config = dict(
    routed_scale=1.5,
    vocab_size=13973,
    batch_tokens=[65536, 131072, 262144, 524288],
    max_seq_len=512,
)
Below are experts of layer 5 (counted from 0) of a mixture-of-experts language model. Rows are named router (the router's row for the expert), gate (a neuron's input weights, with its number), up (a neuron's input weights, with its number) and show model dimensions 64-127. Each number is 128 + 32 x the weight over its row's rms, rounded and kept within 0 to 255. Numbers have three digits each.
After each expert's rows: a language model's description of what the expert responds to. This comes from a sample of Wikipedia text that the model never trained on.

# expert 0
router:071052144153143147120170123123110075147119113173150146150124124111125178113111104127131154144125182159117118119142148159100082181159100091159130075142176113112026117112116107139103133148171125
gate0:127132158145087103153128081153114144128150126147184118105177159126110130140117120101164147125133208105150088082125064108148142117137144100168138098172133199142116116231102157200075191150175130
up0:125068117154138146092109110138151131120073160122147189140130103145105092099111122092135078146155159135125115114121164122142123163103135090126149090148145136124046178112137157137068100123160093
gate1:182186121116118128157080158117160144106140101164053111156118147157151093134076166151156113116098164160148178121088178092163146097155173130090143057161102151152094126122162094113118090161111152
up1:143113138083131126114159126134163115129112117115132129142228181094152208093144134117092140159192171098121102105136156121091096198173125106175147242156103135136159095152111181106138141098160091
gate2:139136074127123166178129116125108171161197096138181119177187108146125170105215086096150080127183121095106108115120129146143127184098122158188083133169125081104141133113146070149101123077135128
up2:148096136123113137140137110138069137158172085105164098191169162107111171151192071073125101103162111102129150132095101140129142143103177168141080115098108060100150129077104116128140122083116188
gate3:114143158168164171059101151132104128159181128144127110145110074084119088105192166157191125120145175162126169121158175105086076122102124119138104149106149083153104148185110121101144131035122128
up3:176151127156167125108104143120133083125089119139131170089124133104147140079100130119160110153154142145115144127126133114123103105145116111066133161112178081160162124127102131144166058146133094
gate4:113176161121135126089094147108106139126146153121115097140100116105135132143100151110161132097135183046135105099154122115108115116202097154118138155143136126087086100100096120105132089126104186
up4:144065113123165208152115124142178092204139103157078169075108144158185116117087125137133103168175164104214147147095122150142121078070146098205135134133082155147204119102130088110098083182109125
gate5:165117156139114173232114140140128153195098169147146099090119120152151104131118109143090106124181102138157109120176149115147116134122111108131109166162166125089119147067128199136101149110148097
up5:174195125132134129162121139130143171110131115164166122190140145140137113123102077167117117111081096149100103113159100148144088146132106160116139158157137090132119136114106100073170137186176086
gate6:176157126138085154044142131084134169178135098140105083164136144111135163140095107158141149130127146140130101125094137089134156149154070188103115119092141122102129140143182148143093125170143123
up6:140116119097122132172115149161139132107161136068182178167114138144173179127157130074161142123101099100086129153112095077124181151113157098140160133182128115164146129115127125122156104103114134
Description: Final word pieces of place and person names, often in tables or lists, such as Aberde-en, Mallor-ca, -ford, -ville, -shire.

# expert 11
router:105113169117142112106122084082142165149159158142115125154167145125091104142135145088190098119178151108151148135161132167055175162144146105131140088127082114111145080163143079132114108133165109
gate0:094131063087104077167162083109083158137082131134139126158178054098112185130126130127163139116191089055125047091119119147103169128060151129143169115107136135155091073132081073092119177134215144
up0:130137129161050114087122114121132110120151084080088102158151086162091136128103128112090112111135171197182156176136159138128138115112117122161125158203149108166128091033128160131173132136103115
gate1:127116126125152091140182163148137152119081168140109117155171096145138099144155110118103153108105167156171059100077124167082184073093196211137122121130123146120124158184107084111125064153139090
up1:167156104183156150143060098097148112090107131134150142211130099091105154157061196088135126154084158147168117112122135148182126122129180170138120143178104134168071165165176110126115156169093131
gate2:130125160107148105177165201112080132111055151104145128150171132159152070126138111159180045112122134143060100108140169175135106110170118122160111157215127140142072109088140154065106185171161083
up2:091121128166123145107057060125152089141171093155096135160069137114124163132124171135061192115108096137195132170102104103112130142137110118117140077105149120121195155150118138170082118051111142
gate3:116130079094076077088137135171127126163136112082175087145143120141049162160090123073105186124186129089112122096190100106121084104111097176129138145140069162102100112099123108089115137104091065
up3:107125100093145125128151107067144138187119123157093121152125122120119102159095156149114107114194116112154148145047165176129122165117076146139072152175094141077094074119163143140154115085124136
gate4:095048126141153156057155095138174097082139166175153132085171119194105130170126074177151131124075117086091122075115121158136108124166096141191092071124100158109117114130105142120112058098065155
up4:105100130101134149110149144098140131171103148146133155080170161191156122090101147145102096183141076147145133103157171132168107107101113123160159089110110101162141064089148100139092117172140212
gate5:153099174141133111146155132106104180104103149152100048107149129134145107128131114179060115121146056187121186122188118154087096112118171145141096130131128135119176135161170162133105116123155153
up5:169129173080096097148082137120095146144091090084072094146100171188112130121151115077094097122134079204129144183100091150120109092108157205115158183115096133134089174133170116135112134109121119
gate6:071094177138047139136117143129156143080124079073179137168149096125146131137164096181128129156099146130085154088055115118071174133134150159119118129081171109141131164066146114095110143026119130
up6:180126182154137137149134118093180140156119093130093125125148165092134103109109157155158155121125123056153120058093128109123137111190161122088138107147162123123107138152173165162092146114132121
Description: Individual digits and decimal points inside measurements, coordinates and percentages, as in 3.42±0.67, 1.609 km, 5.80 meters.

# expert 25
router:169069147077143111108135116137152112180145188106058140127078144110122111161134148138136135088136097103176144163109109075090170111110190119102096114121105168161176106119121197169137177115144130
gate0:162113163133089174066118120120094142135099167069126085117080131124163090159107151162060089112115098096066160137118101102117133103151153132176148100134164122159155160149170152187096100091111099
up0:169085112121172144101126083132169128149049136128146181137117126092137148114136123168112171175090124161121150147075109108103119161168138087077083179136131114115177168112164131141109076130165108
gate1:111171100153129076155142141127136172114114157149123137149164094165149151153114156082076179156102148127117088156106125210089143165108142124097075151153176135139163085085167125189071176153120103
up1:092107131160128089154108088070148065140171175183139111091092145114216133115085091101136125110139097152124098121034170076149141049144078089122156155129106177163092163130141137116139125114119163
gate2:185063151119148106115142156130081140141110169144116187155124114090111151154159095086142185131127086172098204135101069087090116120110127118098143183120120155107151102156051175109124104144094128
up2:216133142103047153180142119117178070085063152135131169100053143079130078089205115107073158089094143142144159093143070103113090134103194122147095198131154126186105126123100116113121143164088124
gate3:099123114174123172095193161145149085078178150112128097146116117180064119109134158079124141163068110130107130128133202078088105100194154140115147071199144164069120123147100147160151128159171113
up3:140202082140128103099128204133157157098130105093150117143121148120108129114169122115126100123101117125127117173094210176091082181179114155072091124087165095156112090089117130051159118133073141
gate4:124160101114129116108097102132165119094155109160137185163113123143064156137156121127075161133109135110116099191091063190138134107103095172126148111100144194145142164111156130148129139116120136
up4:121124102148114124122177129184065077096173135129141134132183086123112145058103101072149096145153159100101155100104159026193150120155121074081113085080106059183131137145095070130118174079093128
gate5:205075107142176140157102118134074149095150163083108103090148164099061119116160145179145155101100086081149088108131116201087072153134139116117141114135119095145170114154084122138133147189146159
up5:044136131132078145082134192174094168139130128156149127216127158089127094141137080074090130128147158111131147096112139052186174140105119070125118143194128119155090149076129147116171102156073071
gate6:185104130145194137104138145049177090150085062128119116196116164142136145130155129113123115148085130078147088119121133155106060166116149143098155129062128112073149149119121020148114115183087161
up6:108033161154125156176128202191091108048128162162125160124148136204115115144138159127119185101156081146101138103114112104111124078151101117149120100147191120091130149092150168169114140135147064
Description: Opening pieces of longer words split into subwords, often prefixes like ins, abs, mis, re, un, pre, dis, sp before -ed, -ing, -ation.

# expert 18
router:110066156140161100104151124088120109117070027120163139133186109132114060163068174164081132099085126150153105119136106112137122139130100113086117100082113134151137127103113075071095105129140146
gate0:104115109114115140102081134121100177123108134102086086090117125112152180134104160129100139151094093118087162153101149166200096151154130200083141109132092164218165116100144188142135126137121114
up0:125115132168126164091144177137159088097114105098104114138127099153214138163141139091143143151075121116147098131173141089097132204108120147113170158165168071135098092096156124072088155119186136
gate1:080098153156173123125079159122122147160139093131101148134104141141145107144114082101106137107084133058084124113108178128183106191053141130137179159101104131087122137111084189116141103111108135
up1:146172116126071117100182122104089067115143124143101171149117165147134179084171116112119092133146171145138108129133116175105141120186109181141115113168139035163148139129183149168092165170117134
gate2:144094083094126098118120108134106167148129128143206148168135164128091116117095126106142211149097124106158138086174143126085132112103117181125152122147116059152141119113140117116097116094097156
up2:121097100174079166137114147136150081188102134072161089145110101096215148100196166088129070096199124126170151128099120162089118159161134112152103086156166144082175191114127120155176127170149157
gate3:142124065176155131119118073069143117146139149132178168109138157140138126140141119070064212055115159086130143154137058141154144129091131180115115162149125118181106108136136137140171175146084132
up3:132118087085121170114114089117100172116136094126115136049137153106147091111128131121107152077141126109080149178132096131151134157092170127125169129108146105223176166145148184180129156150120143
gate4:129188131097058119074137074119099187127127100112148083156105108133105097138080102117107192150113129138117135122145130105149085083119132132090146125164073096215097100108108217068071131148121119
up4:190169126096118153173171175099131130150106182095150128127135077086132088062168128182114067175147128097186112165140104127127147129103134112158143129117096101127119118166099195129115090098142120
gate5:139116072174097142060162105054119177169119118154066097142140110163110077159134136105165103112092122152096133075150134116140167110076111092082171142079127135150127155115165125123103149135160111
up5:120182180121170108147151130127163108129106158137183144129175134127111150077160098157141135198166149184168126143063140143149133107157131138141129141182134145111186128142136160151121123077113162
gate6:136128111163137098123062164078112124150159091175149092111157065096115145098126156112099105138094113089166114139119094105142137111193170109161060076089111216135133128143109086117133101160167107
up6:132163067170163082196124090098161100123061180167128104086121145124151130185122093106151135117199119115126103089135119159190141038106112117127182073140168158153120120098116119089074116167168187
Description: Main verbs and participles after subjects or was/is, like used, played, built, died, located, lives, plus him, her, way.

# expert 27
router:080119152111100168125169156095160079156191100084158095129163132152054132070130136125106124141118112120146149132135174101077160153141100162174092125151209190064089139152104127126184106154138095
gate0:098108102100090051113121092128138105154136130094097121140103080109119222115119123145114093128126125160164142074067127191077150168133122115130167079140177089122151074147162177159115112148118141
up0:167081161126096133137164129083187093172172145100120143124162141137156148069076118118197084118091129135117138110182094155069097182159133137142196151140168116126146117134134086163102124127129124
gate1:129075191073196132180141121143159112162143126203127125094157130174087094117078129113148141195154158127151084170153083142150117101147128140170119153132143119117130106123121134130151155129119118
up1:080067141118119093171141136027127109146143093199096145105103136150117110153122108054081185120089116149154162119074091119165102176149136097136111150109069105126144072140152197203146132210122168
gate2:185110169165138123159119052152122141103127100114135142093135184199122105148143103084196094120156083118164098116122092113128102120102093128127121142140164096064130124086077167128157101190066120
up2:080069131134133163139126140116171118083096188107107098070116156139171070089130006169105127115175067137189095116127088083111107171142059151087149170115080110123139131077091168109079188153082103
gate3:097122103090107106130109166152092150106133133104119134153157064141127198143110139145150135106171174141150109156103114141058114165082147129111195189216119104125143115170124152099113136139138083
up3:180130202131135137085122134125132110137124094132124125145127184195123070103112110105064128080122089102100160133152136104159140127144079084107054099056185144135097152128172111102162083132170189
gate4:138148110106128147166146176155162095114153174078096166135150101144146142121161130112164158112096122162125143134130117145115170112208133125127142119115255122149180109190140148125141191123204166
up4:194154075121120135072159112122116178121121124102143119172187129206107114115118129112100136118157139173151109156202137136128137130136105129164124134103119109076133144141110115153102117122091152
gate5:148202137168133131109126088088105144154117207137078075168116135123151115114126180135084099131114078120124085104089100168150161138148071191163175079135082115142145102151121114074122116217131107
up5:156095091084142126143137076099170100100104159097153126127105217113164152120085106140126084118082124113138146063060102155116138174117169143079112114162150100192140124108176133145143152155136136
gate6:127160110149128096114119138137184145093135182135112139072139119167078153147104159088113105109127113106112102080116176168147171143123074080155149130099137164128130094178105116149108111168119134
up6:103148158053164074133126098077115125148057118122097133128159159124123149085155157165067162084112145127159097104119122123116069152116094077106118141108090150092186135129157099149163110116119144
Description: Function words in running prose: a, an, was, is, has, had, been, being, having, he, who, which.

# expert 7
router:103130108197174124140140104160126107175080108182158159126106089061136131148050195183156141094122136199125159128116121139154087090150091100093081144090140117109088129105155127093095078100136146
gate0:102165135155082158143153127121123160137109091108192140096056116139143147184137168148095140131083120084093183171143126130172165113101125083091117131159164125156087126087111130113099122110194080
up0:141130087139138155084160134085103148160079156103159160162097131175155123099150149142112111136094185121166154129111133046146094103119118123115157153194112107169123123150107131086130214114177183
gate1:128120121197150127130126126129136137158076146133149146090149110131177133214085148173102097100132087165084114088192127153168109125100084099204115138168127071125110122148185097171102146132167161
up1:129182090129150105140149086128129093176132187106146077168097139101126086114149141107136093098074116111135146162131077098070177123094068167112158125148196128141125177123127132123178129125129171
gate2:102186152091119156091145138138098083157097123126151122127141077097136139093064144142139168091111095133140095142096111121115124136099130158084140183117169187166143118152085131082049126111083088
up2:075033095149137090145128138080131169091128133125141118152148124124133098146160070147123120163138127127139147088134153137115151127111156109161093077139101144104116143133147162150149213185198165
gate3:061158088136122166126146121137229126172130131084099100105127168160123119171160120135162151173106135097145117112062112126123097123126120125118160153151109135145098199190177141090143081101152162
up3:096153097125179136108139086130139128169080133099115087155131109150156127164110144134104127174082127152170174144109072119088117140126140147111096190100103159124086213116141103135159093096167178
gate4:098110104085086148132163146164150121186151116138166094117166083144191112206109158110162117137140107152115127099118175134132170113133089141148126105118127139151116103085151117115160158112146132
up4:137093169162105185162138165095113109123077119140150105116094112129104129118144142193102072136073136146057103118127200116124115087125099090155184140063054085140114116110140184177173147103113187
gate5:106108136139087103117144108199139135156082125160086097100144086129138098124079150137139145088133123187129160121130115162124026150116099126152091158154114117117116121159144080089110185084092107
up5:161150152109104120105172101101142129154092075089115151150102147086188135105063123097157111127148134174196141164082103125079156103155157135118184099121146156108153112126087163129132136074164142
gate6:076114166198110128153164140071080093089130084157111136130196123098153082126103116162096115085133127169141144108094075125141177122156099134149150112140154102167134135120173088052116189171120171
up6:126119136135167134125124110177116112192059147105150133124181119110206128101153097118091141113123117119106115114134160141119044146157131121138145177148139172179087072148122071082081143124122131
Description: Field labels in infoboxes and stat lists before a colon, such as Born, Died, Capital, Career points, Location, plus table units like km, JPL.

# expert 12
router:127082122076189162156182154102116077133083144080099104141106117152131143214139107094189158144170169098122108086119158156102114174110099074145102193114147080129079131105186114175125136179108151
gate0:215107140097118129150109167113111140148178154114147135110134043157177112121148112147169104098143120156165170092171105109059139167134160183155145144082146085158143156138139157149115108113066153
up0:065181102160134145183156130108165144142090090097074170154189139118132124095113154124119146186157117123077075192110144116189149065180096128157175119126113151104117133081144119128128116140196113
gate1:105088122119120124141149111099110153146147127132117118133130143155090138199120179150124150082090041090135150151139164072181097152171136108117138093148184079114082131076134070177070155125156132
up1:153153198128124078167087144146119114129138195116095095168076108164113111043157092109092116121090085104164158066196160120119195161101140070133086084091111127120102113086163127144166090129108087
gate2:098087110113156173163141114132119086127111135095114125090142131173096162149175089146154132133143099111085195119137108139128101113138111148125079076159122112196141182171194055107133159133081118
up2:081114111086110115109101165149115133127131171180131098076153133071077131138089065117107089126170125142165143122143159137122054176091149184096129140161158104136147098098127144152090070121143076
gate3:084114115109132060110111162162136151136096153176122131146118092090131141125112108114130063144130131121152139208163131079151154119201095173153101124160106092080143092109144062164123136117183138
up3:107128128115096141151095117134067153106112113142089108111098111102132191080122155159152124151147152071114097107112179084159118109136100165116118174172099095092123093116159134175131145101169151
gate4:124102190136144117138159119181070083146075064145146077098114125138099103127140151163149130057111048149108103129131087144132019140075118081136098086106145140127078140114092114147115130152119151
up4:106130138104171099145137066130129120147151160173150134138129116157150155145088136125147168168105093140090136155135130173147111148136146116137090151161204059170123117176185132161154134112118138
gate5:112121110139136132060127118063149128124171109157066155198143166131153110149146169056182121148194145101147110102084161145140101167136116098133172123109107222124191129125070144173106115145093146
up5:075161122128091109107168145064203071132177160182120101144167082120130107103155150119141114135181153173130107092109150140099179072160101098157165129149069147150151108093122161118119084100129145
gate6:124140109184077138153129124180161152113116109099168051161190131104118172137176176105152148138142133175105093145085085117081111116134144146102066129097150171149124169133127152111175116151161151
up6:062116118126151148119100141070094139125123103057178107143129138139151140136162111124127180156110092121146094097131140120079064098099123119138146132061130162124153105086127147100121157173136168
Description: Inner syllables of South Asian, Turkic, Slavic and Middle Eastern names, such as Shaf-iy-ev, Sur-iy-an, Has-an, Sulim-ani, Y-ev-geni.

# expert 30
router:131081086106155118089070134131106171064148150154168084158196080156120113136133138106146087115161111137172140143117104144124074152067147127111115113182096124093119148093181119123136091087084159
gate0:122133107138098120084143149147102093099119089184155131084137145072083132134069090060091121158141112120128219152177114148135063146125139161108157128101129127131098175150124129144074143148067138
up0:100118161093076114105071093131151138089124095111175131106200145090113130142107126104085131140118099120154192020129149129152078191102181156179070097115152134106108227111169092131146107143123145
gate1:145083108184183128143086113188124116100190135117177128105099194161109096142152108126171094094178140171136158158087158082115124084115131106119145153135189153122087104068105113157143089127102121
up1:122108136077118109142120152095136173140153083165213134181097105149166115155100107098101032162082054127149143096055131160155116143133083110180153127122118130156077091075146125128162079128107131
gate2:118116153066150124078145076144089088153106138093149135102150082134095114168143126177139146136154103093124114107148177134151118112168141117107073099099143099133158059145115164094139096102127119
up2:165079124162117098145138102121111129115131149172073164147131170155159201067153038121144146089128105161154118153140098127072174108091138183106120103101124142180097200106148129215122136061166103
gate3:112058089181218148117134147124090144138137139164183115116153109135111106138159128057174101139116127200155107160091125110092148143112104204102146068197172142096174163120176144166066117150100118
up3:142141162154061158145153178123178117111091232082125110132104131098147056191124070091127097170044120159126198122130134148130122119108076149085115119143129111083100187156113091049155078095110134
gate4:101120144144108101154088176063148116140117096098112135087114104105135140162127193134086127096151131121153123191129179153136109116102176087107076169081138081122127146132114154143101078100141134
up4:086098181084105119104068138080117096112149099075103130068096097105179128102136175148060149137112159114107139161159148134135038111133135079117098172127065130085123146129185176200088130145154162
gate5:165152137134144128073023163099111169138157070134108153081169160134135086117080127112164113110170161133113149170139102120150149122118213108177110121131123115111100173123132120161130118081143101
up5:155193083150153116177112099098101141119080131101195134151132159172161118144115143145094181142127080105103177082183171081114148087112090192156112133081113182074124113155164161142101139085152117
gate6:157121177188105099115118196109118125127136095122126138246068107131146155116163148141182099132159106129135114100063103128099128149085096079126139181120125110073129120112150179128195120107088177
up6:109113118164106170156080124152112099110123131148064193104123123132138105122164139119144166183109152093154127145145121161140048141150137216119080167104079139173152146068142129159149161170155102
Description: Individual digits inside years and dates, like 20-1-8, 1-8-74, Founded in 19-9-9, plus century and ago.

# expert 31
router:145151108046044155140066111171133229134103167096134076169086134121168148076123134126132152089119138215145153144105132125210091112127101155117174102153105153148143149115082165113141148103107105
gate0:145183106123086115029097130118155144120176047100087167122104116141149157103111084101108151129101145178127164110093171160117093163151105149158125092134102104100120137115186114144136122104125135
up0:134145159151110140061065171136135132096097072097074154098109184119183126156127146122143136146074107157126075160074110103093194140164114081191124069124109104090143189148137106090069081141117111
gate1:089122112153088142138104122142142166139111187110109150135127175160070145119145129086130186107113176160117103178151109101112133154106073158133160046139138114155156155121120126132131176164106072
up1:163157106112095146165131073126146161112129174138122147147129155114142132145145170097186168134115179161162086129134107125169123166100099126110137065117121167142090141141097132099133215106107117
gate2:118097157045087078145074141136133150106180196166128118135115089167112180121106123073112152111097110091149137091116118128175139125103143110112118150160092134108099153119086136106134045158121141
up2:127180131147141143065092086082113102117116104105113099150074154123036110167113120148128115083147146109092123171096147092120163151121150179177136134063153160090221130094053140160138206116120119
gate3:088092087153115127156117098073124138153084158125155051093075123145164137085153169130143061147113153176168110033142141115104143094159125139103134142149096130147080106070132106090131081147161183
up3:127136144126114106170116115112058122094163153130145133168154109125151140118135163164141125190162135112194158047162155140135126129126141123146118119133153093114089109122115109166053184183096151
gate4:155154107103182122127110077118106154125099135117116077089116127128127107119211165110133161158144222092098162097157100161144098128107096097084138137126119133132106147128124144143093162099106161
up4:149093094114130156077090133092104102090081127131133072141093150080071123087183170120131108095159151121115143147150139046117104084083120158152130127149163143107131142117133171156112141107153090
gate5:142144163109090132187121132128138163169137160121160161099131181060173078129176176136138116134127071155077169140101138138113126116097100063116138161152141223109120172141155163136174142099173116
up5:163171098099166112157159161142115141119175108139106102182176155165103103146148135090169123111129079187150152094149138163150104142053140114166100124119136137107159083148136144142063218171139169
gate6:070114153126107097171108150093086139158181096126150072126119140114065105094066084133136114178118182173181095160168155125123150110140144127130102171155169153197155100094177145128104078123111147
up6:206192103104125101142126138163166149144146090156078148144135173121190144133116115127103126169188170077093140182123136151097080158092117137119088100063136165139151104142116161105127095120151178
Description: Month names, the space before years, and the preposition In/in/during opening time or place phrases, e.g. "In February 1874".

# expert 2
router:162126100109175122138098131174078196118138199137081140125134137103115129092100096128104169118126143096064085162133133121149200073061118122119123148147107117139140162077152104139164107062129066
gate0:196148067107132118110061178131164152116131157145148096148177118121080163139142092114124130148120070159080095129107130095105096145158134180113142089123107079066197150071185121163179116122161122
up0:160158138092159115134108132109160103081164082175174111123148106138163104126083138099136105148125063124129102073158120082143172150117159158099118128155143088133201142134175069183130116126185077
gate1:143118153158159093130138125140177176143105159126075146123191086098133145132116151100201156126143159077067131156106118094108136154101130151155108176104179203127144111059113112113131062119143090
up1:082121174073119102069106172110074108115142120111144122132108199128132137115115107151168092139158163157105180094149085135164077101136106115104090127143076138133090131127069023143121131111150134
gate2:134219119086151139103103169124104151160141150091138082162159140204070191147113085053182120125109152141120113109161128177141087134126114185141083127132160115108116114073163146137161189151174129
up2:184139114156148147097105069123149204107065166175147117160140157118099154149081113121156136097132157151109113140145127210123127126051101156103162138113118161111141159149143089187122099122149127
gate3:158167121125159068134063082149123173065141128123123184095149165104076121156094163109130192155128095115136136156105101116067143124115082148130111111100174144080146155135058067144140080194122133
up3:096038154105068084117171101123084060167115112064118146171113170095163155113111154140156087121133180120139113176107159131054090125145140122083186089143174097151103034138134190160115137125181148
gate4:165099080139133098159107113134166153159116068171139123106143110110173115125153101071082114132122086159134033116152180086185051138097073124126178170139120110144147118121152114143120131121067104
up4:088169164106108181110157155134137052133106113099111083168112135068197098114142114132186150188103158076162129109121129162117187120114173059166128183059171139103124090130165165124084110116139152
gate5:138056123145136157122118146107131200153078149167091141108098151112150167153149145151095155129109139159069094093141166159121094185103164151158101110198147133111144110019130159144118082083124097
up5:113206124131143128154141138099129087129141104178092141146171157079124114161134170121166107141128067176067146142122157154204138131140124114163094109122132144110132131118157168071172100122136075
gate6:134145045112104114147165153132138192111103156105083130108198174106126160145129098127097113149118168124035153132145065128116164114081112159150103126162110130146122185145083101156123145127129133
up6:151087111107164083094112110137164142096126153161141129067196137114135103166163122133161151140141167144126126104117125111133141137141202152112126134150134188197148138100125076170115123156129144
Description: Word-initial lowercase consonant pieces like c, b, p, sc, st, especially in taxonomy text such as Cur-c-ulionidae, canning, Gymcrack.

# expert 13
router:140118121126103117091167104158141107129105078156121180076067116098133164152095181128110175120081140114117095116097143086183068103138143148109154080115176104104060105121083138055057096095163107
gate0:150169085118115119104133176085156148135174133158175097155116097078111089166186180104117138081100109159098107171180086131178152140084117097143147143139054160148162127116134175113140224102150173
up0:141156067106094138127119177074122135128170150132139148130210140090150119140152160163117119109108182114104106172189132111092148096129091089155138141088073103105112086093105195106162171112136124
gate1:137079181099121146099127105125135153122152158076099099130147105107167153154127208084177112153096164179046085117131161119119113122154148096168196109161145116108124092059184114125124132125116146
up1:110077156097110091076104162139105166163108063140163148140133100146109103100139154154159105168150117063157061092115158140140178187112137045088146085123150120083246167126153123135132066059115135
gate2:135107110124146128069163121141124130145128103183130084123163114132103143129138201155083191120158128161118113097101175067236153110077080192132170137135101120180124110054130158098083143098064177
up2:124119103175177124167096146145184129132086141113097117158090129111147166163170181143108082141125091128139184147108139166162142073093113145150162144153058130128105148092065165144163160119102199
gate3:151105138091138110104117142083167078139150118145126120135111100142044133136127149114104118111148025089139092123137109117103100097142138153077150143125113083127142111158096155108117137090094093
up3:124120100145090093106131124141115131132152166114063124080107129158083071100152165136148078164092107164130100151151155109124144116140175174155185067097139149102130111111146127154151105121091073
gate4:141133111102145110167083175077152111195077153082100089084068110126095135151160127067139123107088112064141105155124152092151095129128108123077172152129133154133127086116137076103180145082130140
up4:101070168087153087124135158108168102159154163107075084068129150105048122091113104099145100121099077152169129145153144129188144154187144162106154142112111177110137069124093195091153143172153137
gate5:115116145166055128093168168123144117144069092149141090140081160100195162148087180195122208118129137127115126113113184109092103148128049139149114161082170164142108152098178114175104180090124116
up5:128187056132202169111099141132128155102156173088099088144148132143065081104076023114113108063175138140122120159143114142160158108130173135143114188135152173096130138137139131112077109133104117
gate6:109158134148141117151164102117161103141125119171112175121128066134127111146054137146193135109175156186152118122094085082162176136131124054139131180130094097112056161116092084100106139135091138
up6:117094088181180196118148118122074164079159161169146156145150156074086148124119149142060149065142188138169126134090124153045130171128150126092074076128166108116081122142168135097091083127170103
Description: Nouns naming works, organizations and roles after an article or proper noun, e.g. film, album, League, Museum, Air Force, President.

# expert 8
router:129131114118205096137151190155123088134139129139126170123122138100153121207160198140166096168145164121136075121099150158122095178113130143110110127141178115171107151070109130220130138129118103
gate0:126127141075106082140103181123107125137109110113144075112127115160088075139168094110156119141129164148118090138169131183152095177141142157147083154162142131177156159151146158201117115102097181
up0:142163140146117099094096142119143091132163140090180077114160152083090112122163070117076119190092099185124109134127137147147166150067199135102123178143129138127177128121176104155104101165082197
gate1:133082162138129146138065194129154095112154125137134098138137079168200122088157107127086130111110081154112070104146189130071079139090101132090113074120126119148146107143140046144137152194164053
up1:139159069146065121107202172170086084159150082105137106124172102131179187134092107129094153096104089140081082113115154127181128144143132150112133101169103093118139124180096127148107124132154091
gate2:142092151147142086116172175112140096091073150107136141139114126111085109139159107160158101174112126146126163106146153099142152104138156167099107190110113120170087123117139150217081182160153058
up2:059140151136133161131096171170088117084096110153074163180181164122151144114119119120112136088185109137054052124082137136104155078147129127194088119162132106063157134127146128129158072093118174
gate3:134139123134203164100137171108161171129192106164135169063152121050082135140115139112174157218123118090111085061140085171156063120117125152069119081092170145078099147102110134161148148102106120
up3:111138172114100074122130086174112094168116213150072119147100111187121140115136157122119109130144161122120128144108181157157208159104118093140066085123148099126097197097096135082167109043118136
gate4:136183127073110063149143061110113163184109090116148172082073113129138194141141142134156088140095084154071150169096144161175155100140104132135142073098168125114081165128135073170084175069109105
up4:120107086095133080140117114117149180146149093138107153091112149102099146139104081099171105141166112111100088126122132144142120145051106180141168058104093118072151121085073068163094109103095139
gate5:134113152175137065079101124146155128115123073137118140093126105114124114160126159075159080130124086165074133191133110125103154130132162115106148155181145134077163130108130155154138099105092124
up5:151118085150127148177187089074149125101144082128124099126114133134138180164178129135140131142098174073166172165153145159150153096106115167132183168141128129130093096126121163112117155134134178
gate6:176123135084165130124104111120153158147110073133096230108213102087155114172119112116167134109154084112104148184143113147124051125113167173083118138122160095151105067120150114139132146072199124
up6:139099159170094150131145159117182192132124186121153049105187139128172100053106108162118145123178134170138147107107144145187123124119075136037143189144152176197159126161120084138178164157159136
Description: Short mid-word pieces after an initial letter, like ee, is, oin, ro, le, in squeezing, Leisure, hierarchical, Rheims.

# expert 28
router:099147136127120162097096138133100124104083122136122143155178122097131152069123121102112182132097093191206152133147126061082138186172095101083126153149098137095098158193095106159111159038158119
gate0:122110114092116117090110063073111209120152161158097189090126111121132061075151060147150073171134074136113093174201107109116150115160129114135202154087135081110168171140156092099095126157103134
up0:104193136092152117103145080056141145107121141091090188113157101119083099113134098132165092192082108149124133106109099143049126158152092134102144153107144117096190155096135144120065159157089118
gate1:160087091164116115135115124122154163082100145155097140104133074147141147120119096139072150115119130116125145089144106078161120160139132122108122104153105190165142087152128100100158179087162040
up1:180111160152117113144119107125116177147132165156160121189163079104139136072163076097125113112109119159172171093136159045141091116132117137138128109142093114150174132130154099119132193159113110
gate2:104148080155095164087113134127187139092071148117135148207119139094147073151157117152157119169149122138118148103107128143151095134141138073076116115171101115115153143059132137111082148122072151
up2:119082119159055100089068128121161139120125123080154080082132168163093148123136097108165144076104133132143153151128086143143204137223146102111136099146191074171110108169113178121083145103088105
gate3:110103076142107143134106171165092141108133109107077188115094135136130101149102150133139093102167143129126188143092122127163164159061151160150104133132133189096164131143125130117130142104168095
up3:153113122163166125167055161131139187126143143144138143094122174155158058136147120091182130092161071076084119140126168151090131143101153144156152067091159099163209150145139160161119167179115144
gate4:086114125149176085126116164153167081137131128136118101147189106141102131134183158154101083130146039109111132104142097127096128194103102129160117150073169144079154164107082130149123130148114161
up4:097130133104143128149090114181136170228116137182160140116113087033105098093156121102167151211157085116194175074093087173140117100117100109083137089178115136182075181103163125159120118101156185
gate5:143127153164102115169100113170089107086133120110118143135175078135117145180106091144122156126169118169108157115146127105080076108178135122147123149113117150144123121183118080194155152097153141
up5:117159073082124100090111059086176143153123146189129110226142187125119153105143121154109132098164144057097067105101120103159153208102175149116134121127090128097160126147145185085086130131112124
gate6:146117071133105151100095115142160114149174151160143138183141119126139151165083111089069124164107093223158149150127126101187120139128112120030113070168135128163131086145111141134087109124108169
up6:151103190203141125135093146161077121143096078133092145121066097150138038092199123175105080113151136102148173112073109135117067154110169074149083128145167101094139143141145110141131072089137096
Description: Tokens inside or closing quoted song and album titles, e.g. "I'm Gone", "Can't Go Back", plus apostrophe-s, closing quotes and exclamations.